Experts of a small language model.
Size: 12 layers, width 256, vocabulary 17241, 31.3M parameters.
Below are experts of layer 5 (counted from 0) of a mixture-of-experts language model. Rows are named router (the router's row for the expert), down (a neuron's output weights, with its number) and show model dimensions 0-255. Each number is 200 + 20 x the weight over its row's rms, rounded and kept within 0 to 999.
After each expert's rows: a language model's description of what the expert responds to. This comes from a sample of Wikipedia text that the model never trained on.

# expert 5
router,168,206,177,214,174,243,182,195,193,188,196,170,198,184,201,241,205,179,197,215,201,194,202,256,195,189,232,208,192,178,171,221,216,198,180,150,207,175,235,149,214,218,201,199,207,171,176,215,222,236,219,215,204,189,210,206,192,206,227,204,236,190,185,226,184,196,223,212,236,211,186,214,215,153,223,205,220,198,223,193,216,207,187,202,205,198,228,188,183,184,185,232,220,193,227,201,189,215,205,215,213,206,213,218,211,175,196,182,230,143,165,179,192,203,182,198,208,168,184,190,205,213,223,193,175,195,196,200,232,221,187,202,167,214,202,206,160,194,212,208,203,203,220,184,173,193,228,182,201,229,160,191,169,223,196,186,170,195,188,192,220,210,201,199,241,202,209,213,224,171,180,198,197,201,188,209,168,220,213,195,207,183,192,236,171,228,204,177,254,223,198,201,204,214,177,198,217,190,184,194,198,214,177,204,218,203,193,232,197,214,202,211,187,231,217,229,237,183,238,157,199,196,228,200,172,205,234,191,216,203,195,211,170,233,188,196,177,209,204,182,217,165,179,212,209,209,213,225,172,188,203,191,184,191,172,177
down0,227,219,212,158,216,237,177,188,186,203,257,215,180,206,195,194,170,210,189,211,175,213,202,219,208,159,192,191,207,212,210,186,197,202,218,206,203,209,200,215,165,208,165,175,242,177,162,157,163,180,217,200,196,216,217,170,200,213,216,198,230,190,197,189,164,223,177,187,228,209,195,207,181,193,195,192,198,201,207,204,218,212,198,196,200,221,183,203,196,207,195,220,201,211,181,194,216,193,234,208,177,184,219,182,225,191,212,219,229,201,191,179,214,188,207,199,171,191,173,200,249,195,224,236,237,205,196,199,205,177,210,187,187,189,192,199,192,182,184,179,208,178,181,183,208,191,215,204,186,197,220,166,207,238,205,184,176,177,198,230,219,188,215,174,200,247,178,222,228,189,212,200,209,222,171,199,161,188,247,170,169,214,222,227,190,228,210,184,201,207,204,214,167,200,183,211,158,228,175,189,191,201,206,205,206,177,160,197,213,233,221,183,160,214,175,226,185,196,190,234,188,196,203,206,211,195,193,187,206,184,264,224,198,231,171,184,202,222,213,237,191,157,230,186,212,215,175,210,186,199,209,187,201,193,232,215
Verb stems after subjects. Pronouns like he, opening quote marks, and first pieces of verbs in narrative prose, such as vol-untarily, con-cede, tr-iggered.

# expert 10
router,197,218,189,188,210,197,219,177,211,194,227,158,187,198,184,231,190,207,186,209,196,205,184,217,245,216,200,198,177,190,176,216,209,176,235,155,217,188,182,211,169,223,145,221,191,185,200,208,181,240,197,215,211,206,229,171,202,230,229,198,218,197,217,193,194,218,236,228,240,204,192,208,185,216,213,235,237,202,220,182,237,224,202,240,201,201,201,213,198,187,227,148,194,190,189,227,213,214,186,176,240,180,202,212,220,207,203,211,215,191,181,160,219,230,178,216,184,214,198,189,187,183,226,192,190,203,217,235,214,191,218,205,214,160,182,194,218,223,205,229,221,233,218,192,194,214,204,234,213,232,181,202,177,220,174,201,152,191,187,193,185,207,173,206,213,189,225,206,205,206,201,184,209,200,193,199,177,205,194,201,236,192,170,212,172,202,199,195,192,223,236,173,212,172,204,168,207,226,190,185,202,192,157,236,179,220,201,193,178,198,187,213,188,209,222,222,197,192,181,179,173,202,176,207,194,169,213,169,222,167,211,197,185,193,193,202,223,210,205,212,214,206,178,179,196,160,202,226,210,182,158,212,185,200,152,182
down0,206,203,172,191,211,230,179,180,217,206,229,213,196,247,202,192,192,203,141,190,198,194,217,217,216,213,206,175,207,196,190,170,198,201,227,211,222,218,177,205,187,224,177,209,222,201,198,185,165,176,211,189,187,210,226,183,191,203,216,189,241,197,210,211,206,185,198,208,204,209,209,187,201,234,208,188,198,154,225,209,199,200,206,217,172,212,233,229,200,189,175,200,179,198,178,178,215,186,211,209,209,174,196,186,177,184,168,211,203,206,172,186,193,221,226,222,213,180,169,208,217,209,192,241,221,185,181,190,192,184,193,210,216,192,214,217,217,190,197,159,218,170,211,200,185,198,197,200,182,212,220,180,200,224,205,185,179,148,162,215,210,200,182,183,216,212,187,232,213,222,166,194,229,229,155,204,191,220,205,188,185,215,206,234,149,216,202,208,221,152,178,197,207,206,186,184,166,244,198,131,180,237,205,190,201,189,195,203,183,204,204,178,213,218,210,195,188,202,185,233,207,209,210,210,184,192,170,196,208,181,230,191,248,183,206,166,188,221,220,218,218,213,239,213,199,225,196,180,204,170,246,204,246,182,192,213
Table and infobox structure. Line breaks, pipes and column headers in tables and infoboxes, e.g. Votes, Candidate, Turnout, Seats after, Written by.

# expert 0
router,182,211,183,171,186,206,158,197,208,203,199,169,189,191,193,211,168,197,201,239,220,183,220,228,209,224,224,192,225,183,165,205,224,200,178,196,201,163,181,202,212,223,197,195,227,205,208,215,190,206,204,194,192,186,222,199,233,224,207,183,171,189,177,201,191,198,225,195,188,145,215,234,205,175,215,208,226,196,231,210,191,190,192,214,220,203,245,214,218,198,179,231,190,221,216,223,199,217,228,226,199,187,224,205,199,196,177,189,257,178,184,190,175,187,169,203,160,214,205,223,201,181,206,211,217,218,193,180,208,178,192,169,216,193,219,223,201,252,203,212,195,194,207,179,178,209,213,200,215,207,194,218,166,236,203,199,187,223,224,231,198,194,178,196,188,203,197,162,220,205,192,193,222,166,191,205,182,211,195,201,232,203,223,196,199,213,199,204,211,218,210,196,232,193,217,177,210,254,178,162,169,234,211,230,219,192,203,217,238,190,224,207,181,249,192,216,193,119,211,204,199,185,206,187,198,192,213,176,202,196,173,183,172,190,233,191,168,213,191,207,178,179,216,194,197,205,167,221,180,191,186,218,202,160,210,203
down0,239,206,211,180,204,206,206,186,204,185,212,206,215,217,194,218,171,192,218,213,227,187,181,172,214,189,217,162,234,211,183,204,181,221,228,214,190,212,180,187,201,205,168,175,238,193,188,145,177,177,189,240,157,216,228,218,218,187,215,196,228,196,194,151,173,210,204,204,191,201,195,181,213,182,235,189,231,206,226,196,206,200,199,217,181,229,217,189,199,195,190,188,179,208,179,189,232,233,215,203,178,195,189,181,175,177,217,197,224,224,182,194,221,196,219,208,214,166,188,165,216,206,199,213,184,207,236,190,214,209,181,193,189,173,212,203,208,198,188,200,213,215,193,185,150,186,208,224,200,237,211,166,183,213,218,189,191,208,179,230,206,172,201,161,228,224,217,207,214,205,180,184,202,244,191,170,186,202,229,223,182,208,187,246,178,190,191,195,217,183,209,228,183,208,198,192,146,226,179,158,181,236,184,177,176,186,211,219,197,220,224,198,190,234,188,213,184,212,176,209,188,187,189,233,170,196,171,192,202,204,237,196,207,213,218,176,179,212,201,201,233,194,228,230,176,196,183,177,209,203,202,207,244,173,209,222
Word-ending fragments, particles. Word-final pieces after an initial fragment (s-ank, Agre-ement, en-rag-es) plus phrasal particles up, down, back and first names like John.

# expert 9
router,197,166,169,183,212,191,229,201,194,184,211,172,231,200,162,235,183,181,223,237,211,221,192,197,237,208,184,232,181,183,157,210,217,190,202,167,209,169,211,204,206,240,190,204,198,195,217,219,222,213,198,207,218,211,197,202,212,240,216,191,208,181,209,164,227,244,216,230,206,207,220,248,218,154,219,212,225,189,178,167,216,239,237,189,208,209,246,201,197,171,221,186,220,197,201,222,174,237,200,198,196,170,220,200,199,198,186,183,236,187,197,210,216,218,183,210,207,198,180,223,231,183,209,215,166,209,213,206,215,212,211,226,217,212,191,201,194,211,210,205,228,235,207,194,166,217,180,196,203,185,198,203,150,188,199,199,160,217,224,186,201,221,187,196,213,192,168,179,219,215,193,164,200,241,186,204,187,192,195,212,195,201,178,212,195,220,196,196,208,194,208,200,221,191,180,161,175,230,157,178,164,174,207,216,216,211,217,204,198,187,184,209,192,195,188,210,220,192,225,175,195,167,192,187,170,148,210,212,223,176,204,197,183,213,196,192,179,187,184,169,191,185,181,204,190,175,208,225,211,193,164,180,206,188,193,168
down0,208,194,158,176,187,226,177,180,202,182,227,206,161,219,185,196,181,228,194,183,204,193,205,205,233,188,208,166,210,205,159,184,190,203,210,187,189,212,162,212,164,191,200,186,219,164,189,179,165,172,166,227,189,221,228,168,190,204,230,211,236,189,177,158,194,234,228,220,196,219,205,206,197,209,188,193,191,205,191,185,217,199,210,215,174,208,207,194,210,194,203,205,201,181,153,176,206,204,214,192,208,220,229,208,160,195,193,207,220,189,166,180,222,211,206,224,197,179,190,179,221,223,201,230,188,183,194,203,180,205,202,205,211,168,199,200,201,201,196,181,212,173,186,197,196,226,181,216,194,247,241,198,162,218,212,201,176,149,185,220,198,199,190,178,188,212,216,231,249,196,214,178,231,236,213,169,191,190,251,184,215,226,216,192,194,213,208,185,211,187,216,197,185,214,193,223,191,218,198,169,151,221,185,206,223,182,205,180,209,248,194,190,156,239,197,193,185,190,201,202,188,216,219,215,204,222,198,218,230,173,231,205,237,224,205,192,191,204,198,211,227,209,218,220,202,204,185,208,204,169,204,176,234,225,194,205
Section headings and newlines. Line breaks and the == marks closing section headings such as Notes, Books, Reception, plus verbs like became and founded.

# expert 1
router,194,179,192,174,190,200,198,204,196,169,210,164,218,181,176,211,189,236,193,240,211,199,254,217,213,213,219,208,232,190,191,203,202,233,213,184,206,210,186,182,190,195,189,204,229,213,197,230,211,204,199,215,160,182,194,209,216,209,208,241,206,211,190,205,183,184,208,205,196,195,208,184,235,168,184,232,201,206,211,201,218,217,203,208,234,183,255,176,179,180,221,180,185,210,216,187,165,191,218,213,216,166,204,208,199,208,197,209,259,176,171,195,182,206,187,220,186,183,168,208,234,167,209,193,190,229,200,216,218,209,219,209,200,217,211,177,249,205,224,219,192,213,240,176,192,195,192,240,191,180,200,215,155,220,216,194,164,201,223,186,224,216,159,201,212,207,190,213,199,161,168,208,185,191,205,200,215,184,179,229,201,168,196,221,196,199,205,163,204,182,244,185,210,172,203,189,184,188,164,168,187,216,208,242,177,204,199,197,187,197,216,222,231,198,213,244,218,213,212,198,202,197,172,186,176,206,192,191,183,184,202,223,157,204,183,167,186,194,208,192,219,196,155,177,227,201,212,232,208,189,208,200,215,196,159,216
down0,227,182,177,194,225,175,168,195,235,200,229,220,187,205,193,212,185,184,181,222,188,200,217,179,200,195,189,167,211,219,185,172,213,193,199,224,210,213,183,180,193,188,161,182,238,189,167,193,182,197,196,245,191,198,212,177,185,187,201,195,247,192,206,174,167,232,218,244,209,211,224,178,172,203,206,194,197,168,213,216,203,213,192,220,188,227,215,192,200,211,216,218,213,207,171,207,228,211,209,207,186,199,227,185,196,188,160,207,221,247,161,188,203,237,224,238,189,188,170,203,209,184,235,215,216,213,202,158,194,170,193,199,208,189,196,206,200,195,212,191,218,144,193,208,177,202,195,190,197,221,208,168,191,247,218,192,181,153,184,208,233,210,210,198,199,183,208,205,193,214,198,172,205,214,174,200,150,201,204,205,184,222,190,240,213,227,223,203,188,159,198,224,180,193,186,190,174,227,197,179,180,200,189,221,157,183,172,207,208,218,221,196,174,200,171,210,188,193,211,210,202,211,180,224,205,180,210,194,183,201,248,187,196,229,184,170,206,217,215,202,229,204,221,200,206,216,206,228,226,183,247,174,205,184,239,189
Foreign name fragments. Word pieces inside foreign surnames and place names, often in tables or lists, such as -ović, -ski, Völk-erm-arkt, Pohn-pe-i.

# expert 2
router,199,184,200,196,193,209,182,205,211,192,232,200,181,207,209,213,173,199,199,256,201,194,186,232,211,211,168,202,218,200,182,253,209,208,185,193,184,190,204,173,207,268,208,192,205,181,252,216,209,184,162,212,193,185,222,185,220,193,226,207,205,186,209,193,210,222,188,239,233,171,207,221,200,181,208,203,194,217,199,172,208,188,199,191,200,219,215,186,208,230,180,196,216,188,194,216,181,212,208,184,228,151,191,222,224,177,176,189,231,166,208,187,210,180,143,208,182,209,172,210,234,195,232,199,203,224,181,208,199,212,190,189,203,207,237,248,229,186,210,204,193,228,203,194,199,193,160,195,206,195,183,203,205,214,199,209,164,213,198,219,200,202,168,178,232,189,163,185,200,226,186,183,222,169,194,223,212,171,214,207,202,199,187,216,180,196,226,181,197,209,203,177,199,187,215,175,201,220,216,179,214,206,198,205,183,236,156,205,216,167,178,220,194,231,209,262,180,199,237,174,212,234,170,205,189,217,210,202,209,205,198,224,199,174,212,159,184,212,219,183,200,191,171,213,202,190,190,182,177,217,184,208,193,179,198,152
down0,236,208,187,188,204,252,189,231,216,201,226,214,190,223,218,193,175,194,190,208,214,233,200,185,216,185,179,162,202,178,183,194,182,199,204,208,182,191,192,202,169,219,202,163,230,171,179,163,136,194,203,220,194,183,214,160,184,202,213,222,252,158,207,196,207,223,210,222,213,201,218,171,176,213,224,192,196,187,212,188,191,196,175,206,166,200,223,188,210,199,207,222,190,197,142,185,224,238,205,198,192,202,218,201,210,176,185,213,203,236,174,190,197,196,219,199,185,154,194,175,214,214,206,236,210,183,169,198,174,164,227,205,211,175,199,181,211,226,187,160,222,177,188,193,183,186,178,209,192,237,230,200,204,220,221,180,190,168,213,203,209,220,200,201,177,214,213,231,256,195,210,193,200,207,166,178,170,207,230,216,180,214,217,204,194,211,195,180,214,207,215,192,185,220,200,219,165,217,183,190,196,200,201,222,202,193,200,198,221,226,190,207,177,195,185,207,209,202,201,198,178,215,218,242,173,204,187,216,216,153,252,216,222,228,195,193,154,205,188,198,205,203,218,174,208,224,200,196,195,209,223,200,220,203,216,188
Rare letters, connectives. Odd letter pieces inside names (Te-z-uka, Ro-x-y) plus common to, and, of, line breaks and table pipes.

# expert 6
router,173,175,162,171,207,231,181,193,206,155,222,201,216,203,204,208,199,206,200,196,227,209,204,184,184,225,204,198,194,207,177,192,196,210,206,183,220,176,204,178,211,211,186,190,197,181,222,220,214,191,203,211,205,210,196,218,214,208,227,199,185,179,198,210,194,209,199,197,214,239,202,212,215,184,213,225,177,175,206,187,232,202,216,223,230,197,192,221,227,228,197,208,195,196,178,222,170,211,211,165,220,148,238,157,226,208,164,180,253,217,209,203,191,207,181,216,194,229,165,233,241,167,224,222,208,190,209,201,213,217,191,202,230,208,236,221,237,231,198,205,193,205,207,144,184,187,213,216,189,190,209,216,175,192,186,183,197,243,181,193,198,197,147,190,223,200,175,164,188,230,205,198,221,201,200,193,215,212,193,228,199,187,177,200,221,210,198,196,162,216,219,167,201,223,186,204,233,230,224,151,184,184,211,217,181,235,193,182,194,220,193,198,174,188,187,204,199,207,232,178,198,200,224,190,173,187,215,164,202,214,196,213,192,190,179,222,198,161,224,187,210,167,186,185,205,166,212,208,189,190,165,220,225,185,177,160
down0,229,216,171,192,194,215,181,199,210,197,232,228,215,234,183,173,168,185,215,195,191,198,206,187,213,183,169,181,210,209,188,213,189,203,211,203,196,223,208,189,179,225,148,197,236,215,184,162,180,188,206,212,174,237,234,177,182,201,195,190,222,195,219,206,188,252,192,212,219,219,185,165,207,218,230,186,188,195,215,213,189,226,168,232,188,208,209,214,208,192,222,206,208,212,154,215,222,209,210,196,165,186,199,192,206,183,176,232,183,213,172,173,195,269,216,206,198,173,160,176,218,215,209,226,208,215,185,199,174,156,203,206,211,194,203,197,209,210,215,162,225,176,169,186,192,232,212,208,178,231,181,196,204,221,211,198,174,143,210,258,197,207,195,178,204,195,183,243,214,221,203,175,204,209,191,198,199,192,213,201,189,179,198,192,183,221,197,193,177,184,196,199,179,193,181,226,167,231,197,186,189,201,235,195,234,203,198,200,219,220,214,187,151,236,192,196,212,211,193,196,162,205,196,219,172,203,199,182,219,168,257,190,203,208,192,188,181,205,208,225,196,222,208,216,207,195,208,201,193,191,213,189,203,191,215,173
Possessives, perfect auxiliaries. Auxiliaries has, have, had and possessives its, his, their, plus mid-word pieces like Ha-ag, e-ag-le, Ke-og-h.

# expert 13
router,176,169,184,173,222,211,182,196,230,179,209,163,225,200,172,208,188,183,179,225,218,224,197,194,194,219,219,203,185,152,177,210,238,198,195,182,172,177,198,190,208,255,188,194,227,206,209,216,185,199,197,202,213,213,208,218,199,176,228,215,238,177,168,159,187,207,217,187,202,165,176,206,189,224,244,208,197,221,182,193,220,216,190,211,197,198,196,212,186,205,197,202,222,209,183,211,172,209,213,169,188,194,174,191,218,213,204,218,269,166,182,189,225,204,185,227,182,206,206,183,189,158,217,228,189,200,216,182,213,205,198,192,197,184,166,201,232,200,212,205,197,204,220,194,208,201,206,202,194,176,199,236,169,229,207,218,209,251,199,184,193,190,179,211,213,160,200,205,208,235,162,197,188,205,200,202,172,201,246,209,225,200,222,200,203,237,192,195,242,183,206,190,197,205,194,162,211,198,229,194,185,198,161,229,215,210,209,170,220,190,234,219,215,197,185,221,200,189,186,212,221,165,200,216,179,174,226,205,186,197,186,204,184,236,234,165,179,203,203,177,184,205,204,218,203,225,215,218,201,199,145,218,216,171,207,190
down0,236,192,183,194,194,223,193,203,230,208,192,237,189,246,169,202,172,194,172,198,210,221,218,193,206,178,229,183,184,194,183,202,180,210,229,203,196,237,187,208,201,253,204,195,184,177,189,165,159,193,205,192,233,199,197,202,198,235,221,218,258,161,174,171,165,219,205,206,202,220,216,155,211,174,195,194,166,228,223,222,181,205,186,220,186,196,215,192,216,210,185,192,209,196,176,198,214,219,246,205,217,215,194,170,186,179,189,224,189,205,184,208,219,217,228,199,189,158,177,185,232,175,198,224,218,221,220,179,185,177,201,207,218,181,184,204,179,204,170,219,230,183,200,220,179,214,190,191,199,213,193,177,186,227,233,193,198,175,196,206,210,205,173,188,194,212,204,191,245,196,179,205,236,221,197,173,171,200,209,175,190,166,203,184,196,247,203,200,200,220,233,222,158,185,203,195,173,192,207,154,207,224,220,191,189,185,212,206,230,242,196,181,169,205,170,206,208,193,185,226,172,188,213,220,178,197,212,196,201,162,228,186,239,240,208,191,193,197,190,174,205,217,213,219,182,204,194,194,203,182,195,202,202,191,197,206
Proper name pieces. Second words and inner pieces of place and organisation names, such as New York, Los Angeles, Army Corps, Vic-en-za.

# expert 7
router,215,175,151,212,196,226,206,197,220,190,227,169,231,182,179,226,189,198,214,235,207,231,219,218,168,205,196,215,167,183,171,210,221,241,174,177,233,183,247,195,196,208,189,211,180,194,218,222,215,206,206,221,222,223,211,194,226,220,210,188,194,204,213,183,228,219,226,213,213,180,176,207,177,177,197,190,202,216,204,200,201,183,213,228,212,213,191,186,194,184,191,186,191,187,175,218,196,244,236,196,199,185,204,230,192,187,167,169,216,170,188,223,191,208,175,216,172,203,221,243,204,186,205,204,192,177,179,214,226,197,229,176,189,207,201,244,210,203,165,236,182,176,231,209,191,173,209,219,193,172,203,197,192,228,189,228,175,190,200,207,210,193,210,199,212,180,188,227,197,206,160,215,211,185,186,195,200,159,236,222,218,163,181,222,192,199,222,198,216,188,205,189,210,199,199,166,186,186,178,173,166,206,209,239,199,206,196,187,204,174,207,213,190,240,198,227,220,163,228,179,161,181,196,196,173,184,246,177,213,229,189,193,176,177,205,184,192,214,202,177,190,188,195,173,201,186,209,242,204,196,164,224,217,193,205,169
down0,213,221,182,187,200,206,208,190,215,161,231,228,205,222,172,201,182,203,177,176,201,218,239,189,191,205,222,176,232,210,164,166,174,225,220,195,200,189,204,216,219,234,157,190,204,193,178,155,166,159,187,216,193,175,234,177,182,205,227,201,231,194,215,190,178,250,207,209,228,192,180,186,186,224,223,169,189,184,202,201,200,183,201,233,193,209,202,195,207,201,200,214,182,190,152,190,212,199,218,194,203,221,206,190,200,184,179,200,155,226,158,184,207,225,219,216,186,164,200,183,204,204,210,215,207,200,199,184,202,190,205,207,240,178,197,188,205,213,205,170,226,177,194,201,212,198,200,214,165,217,224,188,176,222,195,189,191,147,154,235,217,198,221,183,204,212,226,219,223,197,183,212,206,217,183,208,187,167,224,236,204,187,224,214,203,233,215,161,206,216,207,213,195,203,198,202,171,217,168,149,196,184,197,201,209,211,173,192,221,233,201,213,156,216,199,197,203,209,187,216,179,189,196,210,190,189,186,202,204,201,218,189,221,211,184,201,179,247,227,188,223,164,210,212,217,201,179,204,222,207,219,185,253,214,187,217
Prepositions and connectives. Prepositions and linking words after verbs or adjectives in running prose, mostly in, plus on, within, because, during, not.

# expert 15
router,174,149,204,181,190,239,187,188,178,201,190,189,187,174,205,191,175,193,187,219,218,218,229,195,216,207,178,212,181,175,183,231,200,205,198,192,191,165,219,165,203,238,170,235,204,177,221,189,192,184,195,251,173,189,219,201,240,213,204,182,217,220,173,186,218,198,213,246,206,216,184,227,201,200,196,206,205,195,222,196,199,247,190,231,214,196,208,198,199,208,201,216,217,188,196,242,195,198,216,214,195,190,206,216,200,198,149,187,223,168,183,207,194,243,173,203,207,201,201,213,207,173,229,206,184,204,215,214,202,191,176,215,216,192,213,198,200,205,227,245,187,219,196,170,177,217,217,223,163,240,211,208,166,196,195,166,173,215,181,170,193,208,173,201,212,201,182,203,227,197,201,200,199,217,172,182,204,188,206,232,171,187,183,217,179,223,197,206,227,215,251,169,234,170,204,184,193,181,180,168,208,205,223,200,178,216,195,206,169,207,203,208,179,241,205,220,213,150,230,211,208,166,200,179,206,188,199,215,200,201,173,235,211,228,183,159,198,211,225,185,183,185,187,202,221,229,187,227,207,221,208,212,195,182,172,180
down0,229,204,196,173,208,221,199,211,198,229,258,198,201,209,209,216,191,205,179,212,197,217,219,187,226,193,174,192,193,208,164,211,197,204,234,228,194,179,195,203,191,187,194,188,215,171,175,167,160,155,197,232,219,201,227,138,187,212,234,171,237,179,202,192,212,206,205,195,220,188,204,174,209,201,227,183,187,215,217,209,172,220,186,206,185,187,256,208,209,206,194,199,160,211,144,197,210,198,209,202,192,204,210,187,213,190,198,214,203,219,196,215,193,206,236,195,211,164,198,188,187,211,194,239,212,184,213,162,174,174,206,166,176,135,204,238,222,225,204,213,236,182,178,185,200,226,180,231,207,209,221,178,177,204,235,182,164,191,200,208,222,210,192,169,185,216,223,206,220,194,166,182,185,223,182,184,193,214,216,193,190,205,210,226,189,238,196,168,208,195,224,212,181,213,170,204,204,211,172,180,179,171,174,213,214,207,178,177,207,214,208,173,183,185,195,217,183,205,180,225,194,224,205,216,189,196,230,184,195,201,212,201,237,212,190,160,191,206,180,220,191,208,236,197,224,205,206,198,219,183,209,202,223,225,210,210
Heading-initial fragments. Pieces right after a line start, heading marks or a hyphen, such as ==P-al-estine, ===P-il-ots, co-ad-vising, plus table divider rows.

# expert 3
router,197,177,210,166,239,187,192,169,194,165,218,171,203,200,184,216,169,213,158,221,221,186,222,165,222,162,192,205,194,164,176,203,212,199,225,157,215,163,172,213,234,233,193,199,213,223,232,197,211,220,210,197,211,220,230,171,205,195,227,199,227,171,182,198,187,250,206,211,182,201,205,197,199,158,225,222,196,200,238,207,216,228,203,195,208,162,186,196,222,208,209,183,198,179,213,213,203,222,228,204,192,187,178,186,194,238,194,191,237,185,197,180,211,217,204,235,172,206,196,180,189,188,196,241,211,215,161,208,206,192,176,188,229,201,185,199,200,181,185,204,196,187,224,173,195,190,166,178,179,208,198,213,190,234,199,205,180,242,174,210,209,200,174,198,220,199,211,187,192,209,213,199,215,216,196,169,185,196,204,223,199,218,193,203,207,204,158,187,227,216,247,209,202,193,224,193,193,209,189,152,221,214,177,219,205,220,213,188,186,199,197,233,208,193,250,207,234,194,211,177,241,194,178,220,191,191,211,203,189,173,221,181,167,203,198,208,187,168,203,165,203,202,217,172,228,209,213,227,212,228,188,202,193,242,189,190
down27,246,209,187,188,173,221,213,198,216,238,190,188,241,147,197,170,226,176,201,179,192,188,183,200,203,219,200,186,218,212,207,175,239,181,207,183,254,228,193,226,187,237,189,209,188,214,250,200,222,231,190,189,194,178,187,215,209,170,196,208,203,189,180,205,195,214,223,191,219,201,184,201,218,195,209,219,217,171,189,194,163,189,218,153,159,171,180,208,188,210,225,202,197,190,191,208,190,185,212,205,223,175,193,183,200,184,224,185,184,225,201,225,239,192,194,201,182,180,190,219,207,222,210,248,210,209,181,190,225,189,229,200,192,181,199,193,186,183,198,196,200,204,192,123,191,219,185,183,220,203,192,190,192,216,213,169,223,209,176,197,203,189,185,198,183,198,232,218,218,187,158,208,220,189,231,173,215,199,202,228,209,224,206,217,199,190,176,157,202,188,174,182,213,157,219,216,192,214,231,184,221,228,190,230,204,229,214,216,179,183,184,186,219,214,197,203,202,195,204,209,157,225,196,179,190,211,196,218,141,198,189,194,203,190,205,190,199,232,177,233,204,221,182,200,171,213,200,200,208,217,179,207,212,208,231,167
Infobox field labels. Capital letters and labels in dash-led infobox fields, especially taxonomy and biography entries, such as Class: A-ves, Ceremon-ial county, Died:.

# expert 12
router,193,133,209,193,244,183,201,176,215,194,200,192,197,204,208,223,201,195,208,245,226,201,228,178,225,213,231,216,200,196,175,212,201,203,193,200,177,184,183,195,183,239,173,206,221,145,213,206,208,199,207,209,175,208,194,193,197,192,231,193,190,197,199,169,239,193,205,194,188,179,193,230,202,201,196,228,228,171,218,164,232,224,179,194,214,172,213,183,183,195,212,194,196,207,199,207,162,208,201,185,215,181,194,223,203,194,181,188,202,219,166,227,222,202,190,214,195,205,202,213,207,199,212,196,199,204,221,197,225,209,226,203,213,206,186,196,194,242,211,216,183,187,213,145,175,216,210,210,230,184,186,177,187,206,222,220,185,243,221,198,189,221,162,176,219,172,183,198,176,181,182,197,225,201,185,198,188,188,223,209,197,209,189,245,189,203,225,193,182,206,208,203,224,183,178,207,222,216,202,166,192,183,236,225,214,194,188,176,209,177,214,211,217,217,221,211,204,175,241,193,224,220,176,164,172,163,222,187,185,180,141,216,167,189,196,202,167,193,188,157,205,179,187,164,221,180,215,205,183,200,189,222,232,190,150,179
down0,241,204,169,190,225,216,203,185,215,197,233,225,169,214,178,185,161,208,172,196,201,209,216,176,190,170,221,196,206,207,201,178,195,201,235,214,193,198,171,198,205,221,177,186,244,191,202,188,181,168,152,197,184,204,237,185,217,198,234,219,239,201,226,184,140,209,179,223,206,199,224,186,200,193,198,181,200,194,215,203,197,220,192,234,172,206,245,189,219,217,192,215,189,191,178,211,204,196,225,191,175,208,221,180,228,198,196,192,222,197,190,200,212,228,234,229,171,160,193,188,260,214,244,227,198,203,204,209,196,175,198,207,208,185,177,202,226,233,196,170,200,176,182,208,201,198,189,186,195,205,199,208,190,214,226,200,163,137,159,207,216,226,216,184,197,206,201,204,195,202,203,185,223,222,175,200,190,175,221,182,178,211,182,203,217,208,239,187,188,193,207,213,197,204,187,193,185,233,188,171,176,207,195,198,203,214,187,201,201,212,190,202,156,180,186,205,193,179,174,217,174,191,198,221,172,211,185,201,219,183,266,207,217,227,192,154,188,212,214,219,209,234,213,221,204,203,182,173,200,181,204,195,221,182,195,209
Articles before noun phrases. Articles the, a, an after prepositions or verbs, as in signed for the club, is a New Zealand curler.

# expert 4
router,168,172,200,184,215,248,212,196,204,177,209,159,214,165,182,253,215,200,180,221,215,218,216,221,234,203,198,201,183,202,146,224,193,167,185,171,224,167,208,191,186,214,186,210,198,183,226,202,166,212,230,165,197,189,236,203,219,199,227,199,192,207,217,179,182,229,195,202,203,198,199,237,171,213,212,194,234,179,208,233,222,213,176,225,212,192,216,219,188,199,199,188,195,195,194,218,216,230,170,218,224,189,188,179,221,202,146,214,222,188,191,215,181,218,185,236,211,241,212,220,221,173,201,185,206,207,188,207,194,202,192,218,173,236,197,203,203,211,174,245,200,199,204,191,208,225,196,212,181,202,183,196,183,207,217,217,177,217,206,192,200,218,205,187,227,189,208,191,182,212,159,183,197,201,193,205,195,192,220,250,177,242,205,224,214,178,191,190,184,232,246,165,195,171,190,189,217,188,165,152,187,223,181,226,197,199,177,177,197,164,206,181,216,224,204,217,215,198,220,205,219,204,201,167,203,175,213,206,179,215,180,211,176,217,219,167,180,217,186,199,187,172,198,205,218,217,174,216,210,217,186,231,208,193,195,179
down0,231,218,145,191,215,210,196,172,209,179,226,216,183,249,191,208,170,168,159,211,212,192,206,199,211,190,218,193,222,206,146,195,207,178,226,191,208,218,171,190,193,215,176,189,227,191,191,153,197,193,205,209,204,222,217,172,190,193,218,201,222,203,187,183,174,219,186,194,176,216,195,177,197,171,223,176,200,217,208,200,195,218,198,211,185,208,221,220,190,196,217,229,189,197,151,185,236,214,194,176,200,226,191,196,195,160,181,215,233,201,181,181,229,218,207,237,196,183,176,192,213,198,206,232,196,204,222,184,222,153,197,194,217,182,198,216,214,216,188,198,226,191,192,200,183,202,213,194,183,204,191,174,199,221,208,196,167,172,168,241,196,219,191,175,204,210,213,249,224,193,221,174,203,239,202,188,183,203,225,209,194,221,209,222,212,242,229,193,214,219,202,192,200,196,211,195,150,234,171,180,169,186,172,204,204,198,161,180,169,223,222,209,158,235,209,228,190,199,209,207,176,196,208,212,171,165,178,171,220,174,238,197,206,204,186,180,178,214,195,199,220,190,233,215,224,217,188,207,214,211,218,198,199,211,214,213
Section and career nouns. Nouns in Wikipedia headings and infoboxes (Early life, Career history, Casting) plus was, were, is, years, time, career.